config = dict(
    n_layer=12,
    d_model=96,
    n_experts=24,
    experts_per_token=2,
    d_expert=48,
    d_shared_expert=0,
    activation='swiglu',
    moe_layers=[0, 1, 2, 3, 4, 5, 6, 7, 8, 9, 10, 11],
    router_score='sigmoid',
    normalize_top_k=True,
    routed_scale=1.0,
    balance_loss=0.00434,
    balance_bias=False,
    router_noise=0.1,
    init_std_router=0.0207,
    lr_router=0.00185,
    vocab_size=4096,
    norm='rmsnorm',
    norm_eps=1e-06,
    tie_embeddings=False,
    optimizer='adamw',
    lr=0.00476,
    beta1=0.95,
    beta2=0.99,
    batch_tokens=[65536, 131072, 196608],
    seq_len=1024,
    train_tokens=366900000,
    steps=3185,
    dataset='wikipedia_en',
)
Below are experts of layer 4 (counted from 0) of a mixture-of-experts language model. Rows are named gate (a neuron's input weights, with its number), up (a neuron's input weights, with its number), down (a neuron's output weights, with its number) and show model dimensions 0-95. Each number is 500 + 25 x the weight over its row's rms, rounded and kept within 0 to 999. Numbers have three digits each.
Before each expert's rows: a language model's description of what the expert responds to. This comes from a sample of Wikipedia text that the model never trained on.

# expert 0
Mid-word stem pieces
gate0:472468533486506515508494459499513546506493480558496527511531515485519490509484444502488526474472535486491467494514450503524461471490528495504487512487504493474518508503522500516476497500456522519454484533487467556569483475471545488523486495492452518511483492471514517520496538529501477489
up0:529513477531520454495488519563486498454481497523509513503505506497521489448472513540500477483480543505516482490472558501539488501559478487469511551466502458492503501481524508511555493521514517498497473466519526489512519526490491517477497510496490527504541503542521470473530502499547478515
down0:501536525475478520475472518485482444509507506479452486471522470478496487489490513468534483514501523510525499506498499454483539536499504513520531516521540500538521527484521545450526471502511470499482533451493557539453487504511486496470519488460525494452463495497480470495496491482514494527

# expert 11
Prepositions after nouns
gate2:477487532453564525472539496471499529440493504547511482529509542541511492481473473452520507533534523495525493488502499500477532490523511527491485504475523521528482484498527491485479468493484476543524519488512489475496499524447526495527515478502519461480481478465525511518528508550496493484
up2:492523512459515514502470485444476499423499495478490492473514513460489469452496493488476551506519534500466496546514463497513488505502491529517502495517501528506499486505492504500495463558486514489453506544474499505506523537522485483527466450530497532496482476521523464526521484523506516545
down2:463463521449508458499523513507498555485459514531498506503510477478476485464515472474478491457488482488496466521483519557496505506493494543503504484495509539535545502474512537501492503512513473460498457499478525485500519535490505565506510506483481466498472525545533529506511488518534473534

# expert 4
Head nouns and noun suffixes
gate2:478509482496511494510475528458466478434523491516521531534501496449498513510465479559533506501490495488467510458471510485473503508500463478518491547477472481491512481495491516475507539507531533483489515540514496531520488467428506510480454473493531512518485520446495512487486486513495477484
up2:447526531484501453477514530485515491484515539498467491465512531552472550528487508500473499487495567475511522486536517501504530527527521470517457495460535521505441543497512527484498518504473462514488483501501511510497509517486502449486515476480496504520513472471542496513520502471476478497
down2:500500522483513497501547512505532498491501487477482493462505516517515453502501498472538505498509526505499446484496524500518487545494523519523482478472576514500451478475519521510476492510493486477528521494510504453464522528520518543468487510492552554492500452506506535545528510495536520540

# expert 1
Word-initial pieces and openers
gate0:537459462516539457490510476510527503497447510503504514447527500503498432491472528498515501527537492533509492529473542505489464501527517488460484513497453514518464497531540513541497510475528487486496503480488543494483518453455495521514477494519518514489478501513537488491534515505456515498
up0:508515461519550526464462534533510513487478527472488494516528501552506501528528526501470514502495505477462567517537485501503504528513528514485479505506542509462480470473451509433507528509487495557502447480505509495485479556514495519499510497508533499467493497482480476504489492492501489510
down0:499504510484444536533495510486494492510504505489550494511492523480523462569506477492469493526498517474478490496538486502510517475483498436514553477469494482521481525529541494483474492528512492478493496537533531519488503534509521525508516495500500584485518491539495451515507484495494547491

# expert 14
Table and list separators
gate2:549527497479503486528478470505508485534547507473485514448485512486493567511495477492473489490555465492494499553529507522497493451504494489543511541507500474512513491539497473442491518516479516477520490486536467488496533506522507502471524487474486524509526500527455507493508505490449494543
up2:465475505511507477478519482468510488497451496505525493562525481516501503530528520534530480503480512514474481517508509513484467570512493463451510494516472545456537522458489529530491517496520532549481525470520500484482483478481480499518475532520520471515469466487536498520497484506527483463
down2:517452527530497495463507481474527467493467487526539445517528474489493466507505469566534508534493504529494534504501476481486503539507475491470498482454494472498496494485485554485506518510492488508492507527520523459559480513477539516487497501514531477490500450445514493489482467508510489528

# expert 12
Initial capital letters
gate0:507469468511483476510482481517530538496508485494483460522486510498472519470495523558527484553474499492519502463483538512492525496528484460474506506501494553498501481485528497451495481498516505476466472482491490502496497477489491491489460478503533478485556545561483492501452457507491486559
up0:488515483488502495491492501499493489536520489542443491504490494474485542479501431509526478489517501518468502494510444476473498516512463483531479488408481494528515554481502488474530513499449519515496509510524510461485535496491521499517530503494521503528460483491475444477508488482496520480
down0:494455432466468523478519511456503545475489507516502528532503514520481508482493496513510487498483511495494481460508490475522595498489481495483489481500524452472476532524506511538515473504553473510517501522503517511472477506482476475498455469476475479473491476508527489513473490455479483494

# expert 23
Line breaks and headings
gate2:477474501533540480510468494489487540532491484545479496540498472490498442509486516520471491510459485512515501491492505494529513489570524486466487516482459474560488502531470530473487462505515513493481527512552505514477483457498545496487482492447492474471493528494530470486498530480505505511
up2:476489565500461477507510502506485512497499511534525475475498545482514498518524474470558511492496491498497524523492539473506521449486503558526504456504513496483549467488508537482490517524524505506485519494496499546519458512501495499486496513534492541508490502451515563518550490474468479510
down2:480512528530533528512516499493484529485397525513505491535482526502522454492518525478470501484511470499520488467497506515518509479545553511470502508526506487543470497497496467478493504506490505517512504476500479524528490485466505523489491477533496486473502529457487515464513503442464466545

# expert 6
Verbs and function words
gate2:492464482494523483483493529525469511554516497507443477463487520509498510499496481529512551477488513553506495492474501518499446518502525524517468474537516500489522489526518486443485529507521553480493472496491517523514432523534469505531503526507500502516491490531472483482544458503493466516
up2:533514503452546527512490519519504502517496485467516513525547489511505502477510516445498497513543569473499496492501517481532530460512511498490536479483523504524511481465505478496432508511488497510544501448503528491511546472498482482479485546522541511488546494476520498488486481500548497517
down2:467494527503475542459488466530523492505472499536473539467489490459490488521499494514521536499464475481470548517551483490546477538494484493508506528499504464505480539537497496470555477487552516477505523522495488471537504468489500535514480485470455523515485528510501508508525522515458500508

# expert 20
Commas and clause verbs
gate0:491505495513548508498522499486477550544446529493490494508501472498509537503500526505512468476542515490519495438494500492536489471486481472502512510494527465479488463518484458522472524517541468485498497492543522482549490477477522485492475443462513544506510550501488469520462503501524488479
up0:517502438474492488467499467474519495459509494511515536502475487477509481488508475493503499519530500523513521473489534516461442507544529484485504524479443459490479518483528511526531528512455464515484499511461476488525486508429511499524485531489508487506515464522534487528558494505488513504
down0:450467517473485498487479457497471480536541498485495447463553511465505540546495494558523464499468484480523513494512500480489478553514483450495476493492481514515507497483501526498499511476476488550545536514520483511508486509490493525532489481498520468554497496484465504539476508507499486502

# expert 18
Digits in numbers
gate2:508511478516508486477528560519543510491515490505477473531506569516505470518479477497479499536497511473463511482534519485502512514492563520491437484478502505516522470497502517488503523502501465473526532507474508492476500548513528500518554513457521506532514536519512523512516473516506546453
up2:529490512471509473524471465505520471503533485518449499474454492518472467561530496469496473506511477516511474509492529471487488477485483525511518526472521504481546531497488493480498529513517553480532491505530512543511472494516458505475505510532471523452486479510500538448500512463456478497
down2:458510490523479542509501486523513559469489541538507492499500538482511523495466480477507529498496496490443515505526478481516512448491472457508502462467519518533509516472482520475537504488515486510537469486464501508505501497491539484514521484472503430524478539480529505557495515502473521520

# expert 22
Word-final suffixes
gate0:471489500514490518514507484482514512461518481483544430541476549554505521481497551473526468507483483500495500487524500455482449520496519477515475485517498458488501507482482518498506463479497534491441522476556500549484498494507527528495509472522515471516480508514458520499478527503492522495
up0:514503513479486484481511519495523526513481518474499513499509477537539456417520475495500487508535509474525491514503517499468551472496524484490534501465495502502525499484509524481530444487562490543564491531500528483473461480511508485489512453492507473512550481517487517506507489499523466479
down0:501482499490467505491483463520486508517492483485489494507533504489522481474534524500532493522507483500461461532505520538514483490444457515487515531491532501511507481501540519480471527502494478552548548543533506456535495497517520497541498504437506482488475465491517543511552504479461504513

# expert 9
Mid-word consonant pieces
gate0:479501464480498518502454491510493476518517521505466499497499505514514466520441463505519493499504509527493433512509520479486489490457478459506529473554517500480497578479477534519514488506487480522499483504486491525508493498472525512508482451498500507526480487545522573517508493520486554518
up0:466519477489468531540495526488466493538546498556518481506530445496518520460464520506517496556494502525488511469535526509479479492488527488487502536512519472488512490477498503488529478562513459495484497513511475489480508494489503513563463519502511451513536500547476523511526503501507509530
down0:492534479467465531516482505499503500552537520576486478485531466513539487466463494513485494476493504497500461517486457492492481500470535470484474484488481500479501472480491521531535492519531484521515489508463501488473467510551504493470521522471455493517519547515481525473506475542459500494

# expert 7
Sentence-final punctuation
gate2:498508503515458527472472475499501524471498486514487488523484492518510527548497477503483499489499513477485433439471494476516480482481517511468476504507537494524507520450529520582509520455466479529523528490503514491513508510498522526461497510478501509519534519517487509517485488580524505487
up2:532499505523481508427504508460501506508523454511523516515446516505428524547506482472466507485504532519495526519485506478478513459471499507457523517512569540492487516479516522536513541490472493502499489529510519484514482537511519514512513506477497525520526464474485545500513511491514516514
down2:506552479540511522501525515513515447518463508497496530576479470491436500484484481480495506461506514504463466473477524508503495502520508512518484431481468470513502487490472473481498509525518509536503498486498534475506483493509493479484481515474428459472495492506513518507534474485498517532

# expert 5
Word stems and numbers
gate0:474465515520475530485507494482472471517505464504503476499521528544467473527485508483514503497483468463485514466497458484541551477459481510477494512509495503507497505510554532542443440523510495479515541532481480495502521494497559497510531481502477532512521508489525495490503508539542539498
up0:486487449501509489511513517527443462503480482480511479455498485534495495471479509511501513494495481473519465526517494495480524480462507534492501507495468495518526510523513505485513493490576533488476464526506531456516548507469549464523516475534512541489456496514499471482465518456464510501
down0:496464499522505479519530547517468512508467517513542496510499540524491505478485520551459514478489514482544526505547489542450475535463491514513500531512430509496509523481502483504471497523530498537489484492493492506486533523467499526485542474499498520463525461467521519491484445487488499492

# expert 16
Nationality and qualifying adjectives
gate0:495482476489477506538461481540460503486509457511508508493508460521491504474514502525445513510512534512467496484427462443493486500511475469505514508522478493533481484465481514524491455476472508479447478486517508497514512511494517445485495503487485486559520539526472482506503498531525533513
up0:480486470541483523493480465512477495527463491463508512488513478510535521544502492450458569481497498532502475503464519502481505460476524529538528513519482486501481493543471488454467478488507490509477496453514501483523484478488536491489469536548509467538522494482482477511473458512505491512
down0:519516508480491478525490539502410497484464469523538516474531498498513489513497528488482516467521494499511503515490494469500503493476487501506487561489469464491459509515500496518479472526481525470502448484494546504489463524467487519493459494553510475549505524502479506501451544508498493463